From a checkpoint of a small mixture-of-experts model trained on Wikipedia: a variant of Adam for the experts.
Below are experts of layer 5 (counted from 0) of a mixture-of-experts language model. Rows are named router (the router's row for the expert), gate (a neuron's input weights, with its number), up (a neuron's input weights, with its number), down (a neuron's output weights, with its number) and show model dimensions 0-111. Each number is 128 + 24 x the weight over its row's rms, rounded and kept within 0 to 255. Numbers have three digits each.
After each expert's rows: a language model's description of what the expert responds to. This comes from a sample of Wikipedia text that the model never trained on.

# expert 55
router:143154105141076146111134195159120129118144139117112123152136177152131142090093132145136126130092092141123154139129119116082125129131144156107113100134156087159111091148118157104125105154121093136121135151161118139091119094085149131120111155096113125102150119136134137114140161130168172153110146130143163125158128153100128203145150126118
gate0:126127109150132117128151120160084120118154149150138087121074132139125115116111148164083164113130138097131134166161131156139086124098113112130117130134087099128139129160126131157074148148128117117133107156140157144102156099084136135106133162132159128161113098106114123121133153171143165162116157148157159117119076126112134116130152127122
up0:110121099122128159130183122133153108173117133096107118139170149178105099128137127139085117110133135174106121094171076114119116131155138113127085149122105151072132103129113160094132105130130117156084124101156155100120103139160142120164149180140080162194128148153130142140101113139136106141115127199101131129121151128114181134123180075126
down0:134152114141166120068073151148086143143158146108123112113139130171086092138102109147172099122121144107119104134135127128112151111127108146134100138115133120120125144146100108090119093151175129161170155146135143189133098137090142077103184130164155135125125138139135123164098151120140146108126097110174151092137155134109163111115140138118
It responds to: Head nouns of institutions and offices after the or a modifier, such as University, Party, State, County, government, legislature, Congress.

# expert 0
router:110090100125106136050112134111106121111176167089121115150114160119130138125094138120104158144131110124141168136084173161134157139115140113118118072103156065139111131168146163139164118115129101185108129111125104172103121113102129168107114155087093090130139139135121126133117141124139149198065140127112145089163106139126123146169105145119
gate0:173141069102147152118108112153150134117139152092159130101134150134139165140132081104130092147143105130146107132130134109124138115097137107118125153103135139132139116105138146136129151093066130152084148111132090160130104138128084092103092110109115102140169082150112099175130146113133120062146145116114120127152106147091081141135127171161
up0:090111115129134118171099145117116102146140121141144115148159103135090153131203124149143110105117109117093134115144139146135145112132150152117129109142133176132141082135133130107160139101143141149149096136138144153145112127106082162098152084146132143178170161130128138131133133163173156115142131127142138094146183124129132166106145143113
down0:063169091101110164138177143112155116115116155143163117129111127111140122147132121142154097127112101149135187136117124103132147102140167179127115091108114151125163117144090129169107096139116154161147115122143112113144060162158107125095136149111103146115160159121132122148133137108131108117092120123096163168133136145106126132131096142121
It responds to: Bare spaces in table cells and one- or two-letter word starts, lowercase or capital, as in d|olmens, sl|avery, W|BLE.

# expert 23
router:150104156139105161123138106123119139112121167139125127146146202100171137086148140130116179174093137144150147102060143164140113168121108128132100107149178123124106106167130123132096136092134086165106115139086072151118172141123109152101140166106098096126123156114136117118102119131163173146092142131145132103132104154139145146148142112112
gate0:099133081122112121154119139108134161134135126099123154109115108127198116125116123108102082132163127100151134132113123107098091148135099174136158149168138178120093143100143143133099153104093127118141124142117151124136159109134157116099133120131113099149085109091099103130089101106158140124150099155136126135101151116140140122138141130098
up0:106176141121133182106120108112126103172103177133096102145143113113093114106139148101134113123146127143135125157125118145082158101172127136143136162129166145129146105124125171161135072128153099105088163111129135178146138166136111158123144137100117110141110121140158120132148163105154149124133116126131111178114184108162115121124074156109
down0:133123139098125103133101132132123100134125093079178136154141165158118153127107119104162141154131187186125131177118132131083126179155149146128106088109123158139146117126126132103157141148136147133143083142131159112104121092129175167133133144132144110135126128133154114166147165090142143183117097081142144143137147119140126130158176096129
It responds to: Copulas and words after them in species, geography or coordinate descriptions, e.g. is dark, yellowish, coordinate slashes, equation operators.

# expert 4
router:119147140135111142124113135111145128097135096137104155127138186124145132114142136130143146139109148154138122118090127157104139162073144153137110140154183105127128131143100135129134093126161124151138088122119101137076136135133131145111135127132103111120170137123133126087120115129145185154104164161136136147148083151118133163128140177132
gate0:112121126134155120081096121124123128154119088153120162115111135157194145139138126088126118139138131099171153159135121141114141122120138118146153107130139149153129143106150134137078085136110171145123135129166094140087157138154123091156122128165113120154144147114121085109071105140129166128141109155131116152110132104127099158162148123104
up0:150147155106158158135133146147179125140135125109096132131164165163122095090109123151126123183130154108130085068125130122145137102126111117099117148079120111142114127116100086148168103137093106101103110132095127125156110099149114117164147108144149137115140109118102081124176121124102097072099137122153163117149113162163082114117113095176
down0:163092105148139122110121118082109144127121190128105149154148101149116117117125148177130144052097145137127146142168159141131119153118125177143117117168092141172124087119111068057138117109074110132141115102136153135118128114152125162154087118153149170138124123114132113126135128110115134071137134131137130113163101124103132089139163123141
It responds to: Music words like song, music, vocals, guitar, scored, plus mid-word pieces in credits and lists, such as P-ony, fl-ute, spook-y.

# expert 37
router:144121098157136163116143122134143168129146151132094169129126156110123093103101159116110138152113118118105131151093149149107139140100159147114098119136146106122104137126120141155146077106102096145133137115118117113081131090073120137076090120139109098114122106157105091125106103147111168198120129117112141134127106160136137189104117116108
gate0:161127157178138145126107141120126121118104132144134158116102104166132153148116150125161098101124085112097149152174089121140110125098148136131165058132155139139094137113139134115122150145107127111145125157130118136093125147115083125126156126116083103164160133068162114112139146107110150121125111116106143154164148121113146144103152149069
up0:096145127130109096114161123152135132111155107154098102128173154135131114119131139162128174201133141115139093107111157162147141138131076138121117164099151152128117105169126121123097099154100156144107103121093131143139101095132145137142110154143150149062105119156077127115131134122118089143109151101157094130139087166097125105116122121141
down0:162157175172137128097136118105149129121127133172095131125089083112128104098121161111107121133126107126152146154057138097102137157077065125128116114110119130108119116136131133168122106133133154158129111127149130130189141101140174117126145110101095145111109121086131128055118117077122139110118138159120110142085128134147119120150162093120
It responds to: Opening piece of a capitalised word or name, such as He, She, Har, Mer, Wor in Worcestershire, Wh in Whilst.

# expert 50
router:161085104131159176103126127125163128107148148141127149131141172133123122108114121161106134123107123158134100152057174164104129119118135129128096096167131138109108103139144125147107074111134112146117114110138092140091149125126151110137113121132104095100107128128114100095145136122118183128100154156128170109161068152115130152118123140098
gate0:154135099124132143134147145124075132129127102141131117119135161164111137140104092173117149148140142129131068103096118128125146144173150121131107106099125115135104135084149132147155148111143126133094130114134153095167129142143113136127128194090138117156125122124128110093150111181136129133102144157117135154146111134138151175136156112139
up0:178111096138137150130156110121110121153080147133134147136128173122132131119131106153093109148154102087146066099121144127117106105180096128168129124121146135113111152114127128171103145098147146080151124099149158114121154165142156166168120145104123128157092151146068106149153160117102149131099126171112124112144126100112126134150158136127
down0:143102140145144125134139131154164132129093122107197109074134141127125141080118127106137122156107143150133183078113151130115107117135139131094118130103159088156128124090143160122084134132109143132180103153154151131138094142107152175150118117114144124137126142126111151108139161092147074100106108163131167124114123138125135082100104123158
It responds to: Hyphens starting infobox or taxonomy list lines, plus middle syllables like ew, om, am in names, such as Day-Lewis.

# expert 44
router:130150156185111138158150143129129147108127149130121146126164128084118148103131106126128147152092097133142108118113128100087137172119120156146102096146139112167101117137096075109099106155100123117121109125131105142097140135120114171108129160112104131139107124101117114138110119104126207137133159134133149133134134148122098178129112115148
gate0:140119134163117097121134128136119137082112114114133112106158127102118150133104131152158154140154101113146133130134149103129147117123114111119095092128149121167132125163110153108099132159145108148139098139092124111128100141118093145096132122089085120160117159071132120168130125129145160106178172143173118084141093136133119087121126132122
up0:193139139133127127148127102136111109138127133128093149102168097096083135121105111155132140153133128114160097094141118094092122118143086131114125144111089157165132156109134121095098110148126139142092121136121146139142078105126116114141117138126089135179093123097137131163172123120102126104147144104141120107119108131144113070134105136148
down0:126139134072170157116095137126154104165159162084130127124140119095105105157116100142076144178131147122147136131092108133124137104156168134124142179092137111123110168122124118107141173120150112109129129144132161144133083127110154082131110132105091119113111127141155116161111110149110125128116129156130139138121140146138098117141114125142
It responds to: Closing pieces of ordinary English words split into tokens, such as er in follower, ent in continent, ier, ement.

# expert 24
router:148119120145102168124130149152118162123120134078111129154160177128124125103118131139131139152089135139150124103125121159149140153097142129139101121147144144146124110136105118149111078124133122143159100155139113160101151125115109112118106183114082119117129128111141109096123121141121171214121165151133151134135114142106123184128105157116
gate0:131107158135149084108110170104177134158114130093127127151159143166147134125079157154172106125164124123128157135147134137152160136106154094120091153155159122134130163185135122103078097111138132133122155104118129129137127135131151114093085143123092158079120132119168109099142171174122094163159128125141121101131067174120099129155094154108
up0:100133143116107131142125157176133190161143144123127114153108146137103105132134128164131091098108113131104137129117123144130115111110130152091154150091135140136127123136116175118114152143161165164121164074116118140148111154083079118085141117140120128149125105155108122119117122130118121130123063109095170157154134122132141186146109113122
down0:081128099100151131127122112149099157149133135121087155149086122110134140138168145132105110123152148116164154139112135174137128107133131158132133144157128131158119126136161142164128155169134077141131141131121130115131135121148156139111104150136134066146106130171143151151122152154115108148113176178119113157102145086150146134101087127101
It responds to: Pieces of Arabic, South Asian and East Asian personal names, plus common first names, as in Khal|id, Jo|ong, Gangu|ly, John.

# expert 46
router:139137102173136156151095167146154115118135095110136140132129134110137131095117164114120126112086100158155150139116148110134143156093105103124119109147150103124136111113121125122148111107115110168140099149141100171110145101119153178095084178122121122101149091143103108066125151138131156175117167142143147094151139175144133142119118118112
gate0:131171057105118119125117140126171092148134104114121107115162145134090126145189140130146093127130152118165096106143156087132157102109123141123150101134133099140151151093119132123082122133110139153135079131153115119095157116106078143133134135111119141135129115133137154114167117134144135115125143125192096098109138131174123128105147131122
up0:089138099139157090128147126139180129133116124137108108143096125124148146124142104133134147097173121138098114110103113107148120122109117190142152097158114129102110080136118083084083128134117145111106090146107148161119150151141146150105119174121171143150111082150116109188153131151075108103132106138131096128079117071133127086125139117074
down0:150119067107119080138141151105114122119176097116125184171155114136124152098155133154111088121141118108126142117125140099117103115109114147130118140136131095126121140123141167170142180170140142119170136144116172119098169176065097093145122140150138102116118087109121146121140104170156104124109143149112143103129135152113108120102121130142
It responds to: Infobox and biography fields and their values, like Country:, Died:, °E, (age, and countries after commas, such as London, England.

# expert 18
router:116128134175094137122136157157184113116145127118112156125147140112134136093132152148151145135125165144148127128092120142089163151133130149118129133127166103148100136152134121088155107130102103141141123113094108158106139115096122140123118146107105109110149133100100130116134157150176164164101146141127170118157123117134151158100132116158
gate0:124124154144171092151109111140103117175146101139116127107123154149134119131105167117124108151086136093101155125110174106136128143125168112150128134137146138087142140132132066128136130144126061131076127204125114100125116118092114124127156126152127125135105174111118123118125161138115138150124122138173137100096146118110166110185108136130
up0:161142134139134118156110086122115135128110104133117141119161097113168146164126179146121123142123152116111124147108145100125150100175123176130162121080149110128133144130154087100143099169146130128133144192147144113135084130125148115148145104144162132128095141098090145146158119144142107113099108090132178122126137121095111157116157089159
down0:163141113148100107143130112111115124111083111137124112180114081109123114148154162098098097138114087119135157120097179128132116114169094100173137124131108149113119179105133139134094131111120093155105150131093097070122130082186129179138102115115136097137088138138099129108145162123107095154125145165158109126148120144159148105108136153145
It responds to: Nouns and noun endings after articles or numerals, often time and quantity words like years, time, minutes, members; suffixes -ations, -ances.

# expert 10
router:122130111142088154110125142140147115116138124134121126146176155107139122080138104125129156137085115173135127143122157118108148148082145174107124093134136148151117098177132123126148090162101110140130140121157126131100140111107122152129109134135088105073141117105111110106097145116146177181124125119148148128136138156104117157113122130098
gate0:142123153135067143121150142150102123114104152115142108130096125147131171123132137120183159160099078115136123115126097123116146174113109158082152131139125077124098103089143129121137088113148136118133109153127114173111144142127153129099134123139126118110139143115093085134091108136161170067098116133147133144133108168102108153133163084101
up0:113148160084078157144162135133122105113115127155120123099093105149137174112123139127188133099086119133123125106180127092098179120121107151143147121126138114105140118132103152090173107124084111096134130119174121147116139111142127099138099114104113132119158109100103051123103160136152107091154093132120132161116145140112123115090145138096
down0:150159128144105114149128136129136089108108103121146109089145082107123124162114095142138113134121159107114168123128159084102139111141077104120111089136116156129139144148112181120103114153144162151124091151119107151130108076157110142123109117116127154162131126132167120108112141089107117109150128121140174112128155106133138111128146104115
It responds to: Last word of multiword names of leagues, competitions, institutions and places, such as World Cup, Division, College, Hall, Game, Bay.

# expert 60
router:120111129168140179095122123117133132121144129098126147156163138160116110118091126110097145136103112178162133095111114131139154185122085142126114106137147123176113119131112130144131072135128088131113141157143079145090154111118106138116141121116119083126153112090138096128117116144142183185113148126120150128114141127129123183122119154103
gate0:124141132114101133148131147116121142127136125070173152153110132119102101128122137123104111127134154134097139119109112148141096173093104123096066152129208079142105126129160152119134153133156126084110147126101098201080145093089139147107134142160113101086112102092124147161103133189143144135141131129149141117139122135144144135110107102115
up0:133123120116146129095134107135120170177104119068162121102134134128120093168097144169094103174173142183079159105111110118126113144104135111115119152151183119138093113112145146153112110114115095068099111146117136179111112100108104101126154148133103082122116115102118152165117100150129122117128154136160141143079129122095132139104106135140
down0:174154129114079092132132113115130138111101103124150109129106146149100146158194133183141077143115140086103157152152134128117134150098138096132146145119120142165126114137139135102166151149087132114126103104112147133182164124106140123144154129154138105127101115135156119142152142123127118116101132101154158084114153128168116174110192107116
It responds to: Syllable pieces inside European and other proper names and foreign titles, as in Gi|ust|o, Car|gn|elli, Met|allica, Ing|olstadt.

# expert 29
router:149116119126134159089127122117094162157144131125121154129163137138116141101127144146112151195121139128144115133112142129119149137094137128105111096158171119130086116153129147120112098132101125141091144112109091159105157129125164152082106139088094069101109143158109110128105139110142157118110159110150128101127109170119100139133098128136
gate0:107118145127168084134093108149098134160130115091136136136135097101139119099163108139111154115122116131100161083160158164100103117119124134123095137109149096141113123099144134128128129096140123137096113129127108114161136148173142123172114131124116082113146155163137110140100142178129113098126155128170137123146122138126106118104123100080
up0:158121154193102122165147115170144114132140087156152101123126123148091133144091126126113105193109117097160081143143106095078091111148105141135143137133099192142132139123111137100122114163170145101138100142154118182128155110107141129139100139111138129093161148134085144080129151109146160124157131137171131160139144111133139108115143129132
down0:142142096167152185138148171155145120099112152099116147112153138118149125142156094100133125131106096117107139145136093112125128122090120084093161143172143156137105173153111143117112152081142137105156163083124114101123106121122150146096159124116167104150136122132118111142162152129129133108094167132130137108135119158164151109101129113127
It responds to: Short letter fragments inside words split into pieces, such as asb-est-os, tw-el-ve, sw-ore, plus verb stems before -ing or -ed.

# expert 61
router:132152132127092135129103134131153146147137143147109109106120140090123148123084162142098143162110140131132117113108144122047097136137140126135130094150140090168126155113113126109165159140138115136160119150116102169088142113094133177113092158120096116137123104131134101126123132151133171164140150171149167140152115143160144166124098149140
gate0:105127096145087119135141144103164151116141139118106142138133122142121128116084199130131103094092112139117160144146117142115137097145128125102086159188104116117086116152154118142186133156107151129126110125234127118124124134116130112149141114099125122145136146135122084123163196120145168156101104144134159100088156153153100085134145162131
up0:154151111128109136123151156109118125061131128110150135119140147118123077134151113115130164102160144143134138142119143113137092164136092110112158135135120147133138136112119189161117152135156123101129152106120135148143156099107125103142094190093133142099140116133110146105106094139121133166111107112134142127113179095148094119123152127127
down0:138150125115099134159148143095114126091153113129119129137091108134146131124134157090144145135135139132127129112134140138155083136143129099125140154145147148145125104094118159111112157112146151142139139130110104078075167114133159158129145157132106128122162124118125161097137117141145165132114132097141143185086121146155114167104110139137
It responds to: Inner word pieces after a prefix or word start, such as un-, sub-, mis-, giving -ane-, -du-, -le-; also adjectives like popular, natural.

# expert 22
router:112142124149112179151142122133140135119146139144149149139160144106126119110110096101118140142117126144152153166111142099109143148119137163115123097152133144171107092120103135126144097138111081151119118120117106121147157096098115158113098114117076094107109094161118119094089126136130176203127160151148131104143120165129121175115113133108
gate0:093158135141151145137115131128127167124133135151112135152091119118112112087143159125114111113084140149145199192131112112131153156170144150114119149092136133117115082126129121095158131171122156094121103148118118113131120117133107135146140114152102118097152088138154085106153130171111106167160177134167095125078134144107133087097155151150
up0:128158124094146087134125170126134122119132119118154122154177112126125161113101099148138114154113088170121152153122157077108174087117100104111143149087119118147159152118154102155111153115151120161159119148163173197102122139129117110157123132156125130120181129132174161184094122145130104121165133155136116150100140124129171141112111115179
down0:115086143111149126129101114109110120137136141161085128140102115101141140131081146124118132149169144153169150126130144154098127157134092131179116114158151157149113121135103149123115139111090127115109101122100120141119162140128080141093146133127127088107101173127123120126148081179128129148112165151110102121132102102140184127097156129091
It responds to: Place and team name starts, especially American, such as York, San, Carolina, Texas, plus name pieces in sports tables like Al-ist-air, W-igan.

# expert 1
router:128130093108095153116114121138135130140183155110110163123150178120167144088141136142133134120101125134118130136085141146106133142075112122136083129127173117146104148128120136097108130129140127169122117107184112149120116109118110148133131136111133103143152129128099121092138113132125189166116154160126124115151135158160127142149154156115
gate4:121072141132120143114130159125138145136139118093119115172136190135136153090139136094135103137159117151105113115148121131137121137105105113167106157127131060111109113114108134156141072120134138149117173148127098119079127127155137128139154134158155088138136104132160152145105087158065139150143132100132163126114106107167121127120131158112
up4:120181088126133156103119114134128085080095113119177130114127102127088107143123175102146145134148151133110130128102118120135126120130150140122127140169098158117114126105148103126133162123093120109161100127143088145170129077143135128142118159129131154099088150125105127091091135106168070109134101129153130139130158176097110145165122099118
down4:134109108131141107179123128124149175156101122162140135155135152131142086139114113123148169126143148132111135105131134137183160137135106138102110136150157137150154134133126128100144132159159119159092156143149145124137116128089131118173151150162118094127167133148145180111111063144142171149123130143110118122136142154137123119103101174124
It responds to: Month names in dates like 17 October and word-initial capitalised pieces such as In, After, the Act in Acta; also prepositions on, in.

# expert 57
router:122147094132142181119129145142138152112129123110137145137115136124172102109125118133098110163104125162146130129107166125105133139116138177114113142143172140135119121148108145145134098137131097125110105151099124156108108107112158149116099139126095080098118112177094103106089124165124136154085137114161137124131093139152107171112083141116
gate2:122100078117115130117145057192122130138146144128150117143117119154107109138122139072114105161137138154097146133141182150131126108122099135153173142087162095124115142090111160134141084129126140111083105096126123161113098140125160104141076148122136144122128086154141119160115138142101116108135120114150075084111105145138103152110129157112
up2:131138127144163144163153091103102137128127140142169101113160092169140106170110116143111106130151148160181153076138095094152163143074084147143114106157156122144148117131130113125122155120136131133130151145169119114124147106091138152126134128064114117118148087097142177097133111124114155136164146139149143170148135142102118104137162128137
down2:144119119113106116108116141111119158185160100163149137106100119161099145168139134151111122112169127139144100106122128163167108111133118111136121114103145105135186118161148143126139148143142097139124136135124094137131110116152113099136094132077123117143133162153138205136115166120159125169098108132127113162139117108076128155130103141125
It responds to: Opening subword stems completed by -ing, -er, -ed, such as open-er, log-os, invest-ment, often in sports season articles.

# expert 34
router:131111129146114134130091126145116158154148105096160147132137131127137117101114135136081148126115100161144153119120164136129121178100126154109109110120170117173136119121104123140147087167142108163137106170121077179107136114125104159097149122083101112134137141142131109149117119116150187187099146149140180099123127125124152173130126139078
gate0:134135134207119124127131144140104118084147134152160123108115128116148146139140185134129129104089115108158132157093132141126149106127118112108122141128137118105122105134142171108145165118100108176127086101138103147149161132118115132135129121087112117125114131116114150103132179099131112115152102157111091110117084162113149072101163082141
up0:133168140166165118146107121124094154113104128126148103112089118139130106150147118109098130113129101110128140139121109129135120087135110108116137160126131122115111157128154149135206153121113122149108081149115160164138162105115143135111168096105133119095112133142134138141145121111088091137143078182140082086077103129115139140113098127121
down0:150160106116147145125138129133136135155139144102144102154132132149182122150133104126123108133137142160146146135101130128124144160142124109112103131118137157112113142137114139154109062136112130109139138139098145139150085174138132157124104123152056093099135146113135157155158120158107079083147124109155122118109079096151150121110124161118
It responds to: Mid-word letter pieces of non-English names and words, such as k, z, h, j, š, ah, in Slavic, Arabic, Malay and Gaelic names.

# expert 15
router:124138108129139128126122137160141114111158102141118147132145132099142103081109137124140154162098136136135097147111163122105128137071125134150117134133167117137134155183109117158118114101108113161104123129141139138085117131125135148110140147127074105139134104116087087122108134130129192161110156144114170119123090186112138153144139174110
gate0:121131145098135111111120164122120124111122191162125088098153145123145195140168117122117124109106146113125132148116138107135131129136175153118125090124123148110172151151157115136164123139100084123106131108162136134154126172120131173124153150152072114107141129065113139148114130113121145131105141118120144146125165115156122117171157127101
up0:102118186121116104153105127154145091113147130160135095176111152116133164135104129113120107071136103144139138131146147100149113120114106154116129097136120117103148132101118121109149112214129152094155129133162145112121082151084124147134135165119129114033141107159093122138108119166134139120111141072129128114107143118112107125114111119143
down0:116147143146094171167139156159109181142160140132094156149148094117141102116179149143086137153110122098112125118122107120112140080124125171119122136159145089116143077129131104138125129073141124143123105114125136153143168133130115151069128162133165162125166123095169092123123095138114136115128142116084079089135141157149112101142113158099
It responds to: Tokens in music articles: chart peak phrases (debuted at, peaked at), track durations, review and chart tables, song titles, album.

# expert 5
router:125127112171084136106130148146139093151155160125147155142146186120138123121101122087107165160102145171121118086095140133123104179088097128087081143147103128125066142155115111130145120126113111143141134141099093153104124078087128155116118168115108106119143148113124120100150145116130162141104137152146161119145100131149124166122140166135
gate0:119111108130109118171110053160123128122116125131140116108126073104122099132144168121126105128155148139101093120151159101094161115126103097115133130165147130140086158130155110170142131126121108144128139081101111138158126160152127136153085133127110151165123142139156105120158146129132121138124135134106158163152118092141108125093109155119
up0:151095121167127127147149160124093106132188095110126129175130141136147136118167107144153131098143144141151145114099118120153101117159118116120122107127127165143121094135134151084114114106138137142129137111150142142145121114101132147149178124131154136114136152142127177114093130124154137164158112170167136104162151132119188135158105128150
down0:123135141116148099159104154152143127081112077142123120133110110113123131115113149134162154127116132149138125141116140135112146190108101113183171120115125115104100155104140185123137122101143154144112123142152138107083118107128105118115130140081099107141113116162092122132131106137095161142172143131165117076162121134167116106132133151113
It responds to: Function words opening a verb phrase, especially infinitive to, not, modals (would, can, may, will), also, who, before a verb.

# expert 20
router:148095141168083098104132139150142110104160132124139136125143140121129114096133124109121129161096101168155138124091145117107093165104131104140122082145128110159087152157121124112114095154091084129128100132104078133081140116086132169104097121096117114139141113133128146118125132123118177185150128141140174091159108132128135187140137143123
gate2:158115122078142145123114145142119159149125148135121121154137093166119101125145153086118109172195140151112181129153130118173155124118107110163122097133158128115163124143108085145130110152123121134076155110145151140107113125140148091133138108167106083139108099140086128131141042109112126118110162116132081110087156164131111135170118165092
up2:099171135162152108152148168148106133109141093116161100115136097122134093098132140189110177144131142138162169132099074121145087123145136127102104125097151136125089157146119153107158116111132106139133145109114164110157192148192115130078152139136196114116145115139125132152131098126174130113153124116119108101147127141106152123140106096104
down2:083127130128122120146121119131169116131117114096114131073121117091131143167155148118149098153087090113134144135173122143147142136126146103131148166102160124115112106143108098131167102128162134172153130180109135145124136135107133089087148109105128158108123137128176087095104125124137138117128128156097138156175140150151172139200139131109
It responds to: The words and, or, but, & and the, especially after prepositions or in paired headings like Film and television.

# expert 16
router:119133108124098130129146149118118112122146134144128156119152158129136127088097098118103128149086129138139135134116181111162104136121141123148099074139154116156121124152084123132112136129153127143098158132161075150073123109112141140128095176106088123126116167139123106073120151115127150177140162151129163092167124157136158137129121133078
gate2:126196129145110124161129126129127120120135107141126117101153158151145115096134120125097131140128114109090142154156128094106171121117108142125167091160156103156126111161124099117150117191148111137134125145140145150094076109104136137180155154100132137128124134171140133090115102112121126160118174128101127106110111110127127152105088127103
up2:110154085137141113136124092093131145119130130117129122103149131160156170135099131082094133143149140103117149143144128098130141100162114146125100133152185125091132136102152154094134156152136126116107162158139082106137092139110140131123140103115137127137135125177178109088126133155106125133133089113120134128110146079135158104088113105089
down2:110142083174130119116110129052149174080141138148161148113151130113116098166123119136135137127121150118074160073129162153095153088149140106120120141145140119097136151162073139142094130107117153149116154127135112114158094118122144131088154107138170116151152137108134117129105107118114132161148103135160124151138169141131160093149157114129
It responds to: Line-initial hyphen bullets, table pipes, colons and numbering periods in lists, See also sections and infoboxes, such as - Length, 1., by:.

# expert 25
router:153131087122117179124097151157145123145165111106151145135115140105105141099106135139115125130091122114135130110110152152128155148069109129152087121145160098135111147138101148093120123128149096169141127117117098123114139139118124167126131178082111133105140128127092113127082126140159181170152165129151157085162151159146149145110112116137
gate0:094089114133123091117079104110110145144139105075119132125126107151202091131118145155162121125129124122138114132131096174169102149114100132128151130170137136136095134105112107163092162126091131128162063110096085103144157113121125147109118144157132135129133129124116094135129131137082120133128112113133156159164133109147144119103108110174
up0:142109154134106120117064129094163142130120129107134140153091114118180120068139142118157070099125173113119105127139117165153124158093074115134136120137135107120107102094123123120117145151114132174133081149142123125117093155098129145115091149139152126085139119154107090093102097098127138140141117123102143112133175106115150149094099130155
down0:112138120091139156129123127122151143124151123134168126158111121112112159131154117133110083142093104122145136150164160156115130134126103128114111144109183146073157133136125164099115145140109100138139127157142130137142129108144133159120139107119154168096098116133108082083119094133146122106151148098092128131092176146124145151101127105142
It responds to: Words right after in, on or during, mostly months and the, as in on 21 May, in April's, in some cases.

# expert 9
router:172147113129132122104126129140119134145193121102111111126139141103149134108105143134103133134110114135142127122116157145089114157109129113093099136125140128151144148141154156089101114161143104167091152120115093129097122129112151204104095138111094109154121140163109145103140117187148195147126139148138182133156127163174133158122078140140
gate0:108118134122103093123100186179128133145085108118104139115143111124125166134132106115130092142131144141113178128140160153114131170127144123114151152155135104145129171121118134137165172113148112174170181111128162128126176156118120160144145110126130140120138124106114148090122101119156130147165136123127133122178152141152125110108101121142
up0:104132142149127164114150105156130105132143094113139129163104128147124134132150111131109127119124156139099126112159091140100089090115162151109109114120123154085148100126087127118109103164096130137121074140123108165138123118102118133104159136134129125129145137131126164098142144102132131100107161126173132122157152107131173151169116126097
down0:118130164110109148153130095122107149097093160121178133134105108103131099113123123156107127151150111098082142115112127143192111141118120078150102126132144174136106146126138136141077114108124160138142148155121116133137106132135179122138122093100127156091127108119132069128178090137178127111143136098156119074099109135136115133112101111099
It responds to: Word stems continued by suffixes (install-ations, equip-ment, recogn-izes, Ex-clud-ed) and second halves of year ranges like –202 in 2021–2022.

# expert 6
router:149112113150116125098115151147105096110180123101143147143152100127152115070087127147114127170093139123166129145087183134134132135099136095144116124111155067151125121138115158087137116121121103160113144146125109141082125090109108168144119135145109107108121152129102124074133128112102173192099146141183167104125113150132111136141090141131
gate2:113133112099143111153101162154109092125108143072118140165140126149139155111122132115139089173084114144158142120138085117153134131122163142126169128137101130120115090153074114143115138116120116139126139140123119143169133117119139116128099118113143107160130126105142081151085140117145140134149173118108083097144148149110074148124143109150
up2:125115135126118120092174147143141107097113140129099121161114098119129127118136131179123114111131118112090125149107118127109118095178132163123136162149097121139110149124061103162125187129123136104135130136110137136107119139146108138135135098131129099140055094126058055129169142125126112096081117158130119153091129121155133176117148101151
down2:105123069124111117152147154135125125100092151131141157114140129123160094151118079117118140148147118110151151133083118077110118140156155127098168110148102124107148119101121150123131085107100101093132150110141127122139150072153145105126096138113145140126147081113145174122137176138103163164159134145091142132133135127111101181104177119136
It responds to: First digits of numbers, especially years in life-span dates and table values, as in (16|22, –1|691, 61|st, 10|.77.

# expert 14
router:156090107113132181118096118113128130110161134116098143172156125109140105089125133155102108147126122109145162151099156142132131165096115128137100103159140121164119134168089117118147105132134089141108120165124116157090082142114112170102120134123102140125133124139140105120080132133099173169107155141123138153113146193100134139149150174079
gate0:139147146126107119126119137134098108090174101120106124116149129102137129111139129102086127104128101119163129112169132134106085148086122132094103120115158098080084074099156092124126120099130097150103110124125105113138178155112164163109140157155086111106109164136115132149118157154129123142131119130119143125124097129124146146143108140153
up0:155159124132110123137110122101106124114157080128123100132154139135135114099164101153119142092114122118123121110145126122103083154086085124131096118102145160103071133103193095141123098110118126159119115134149137164140175202125145123064139147143091150147138176089135144138082086105119108140147117114116122158120118151109136108115141110138
down0:135136157177121086121124156122111114102127153114117085150126126145119164129136113141110135107138111075141164115125116176177168119150096110108203141117100122122167096144096126160128124085090143108145131155096131117125140121159134157149114130139159104153132122118127152161130149143102113165122151147109098152107114126163122158110090148085
It responds to: Opening quotes and parentheses, blank table cells, and Chinese or Japanese characters and coordinate digits, such as ", (, 「, 楊.

# expert 35
router:129135091137117136140153121176136117109149159112112136150151150138178126123108127159088136158110134135129148157099160112133139155124150119121126116159206132171124096181139134101146120136137082200098117114091098154120136135106122141117124132110095126117152103130127109096111119143131143212086175131130150104108128169137104130151109136095
gate0:106163128123140154144135096139086112096127137158077153134123167163137148140135102126121096153132100109076156110133143115097109142149137109155166100077131126131114115157111109163105129135112117145147133162170106118093104119148114111136136132126120101168128142134151122084212122113175120123130122167160148163143151151097133116152143117131
up0:105092159101142125083131135112131148105146132129143095147129081095102134110161135118167136126117114081112114107144118132135095129100132091087109133155128117119154159116162147109125162123145170138168102137114143104159124134125110140157135138125166129154104200106112156145092137083129141116130141158086138152096128164155177129105118123113
down0:102143118121122138148139118109170128115117137131125148104113117084121142144106143083112139165147077097089139130109108112189148135140137075128138152126139092139135218192170145086120134114131149137105131124148106105132108093163143136123129108088128182097132113147114089100153116129121121156140159115139140107108118128183092114118088119094
It responds to: Cells and header words in Markdown tables, especially election results and lists: Votes, Candidate, Turnout, Notes, Ref., years, numbers.

# expert 52
router:120135143144097193098118118182118123122125124129107148127126166109140118104114123144166127183125096165170139111111148176096130141120128142086116092139127094148130100149093146099122118101125087158159110143147105110092135107104172157112127141130098098081119132122110106096099143161145192149132163154140159111151151157153145100133132130165
gate0:133140149145118154135087129095115132147114109118135075124144164131146121094086136136145133111142138119136131116154100138120146130111092129142121109117115124108124149163108084148100111109126125125122094180143126120091068131128137119153124139142107114139130126097139126141145135128155146174157127115117110183135170083093128139111133125141
up0:112126156138141132158114125113103102149107120143116123116157157137125105132120131151148115088142095084121096112154137117121132093139091104109142118094099141093112158176122073110123107097140147158142098181147141096081099141125160113153126105116122106177093154133138138122151180168140125180155129114100134173137182106090156116140156135153
down0:097123137125145168122125097153142110132093137164113106114161156124106097164137099117152131148109148137123113104145149095134087114086121147144113120140125154121175121125146174139121124167136141173146097146112175125116083128134124175132134125163136134146106108136139146160119135116136124168141182171135110121099142101120176057133139136132
It responds to: Line breaks and == heading markup closing wiki section titles, such as ==Career==, Top scorers===, Notable people==.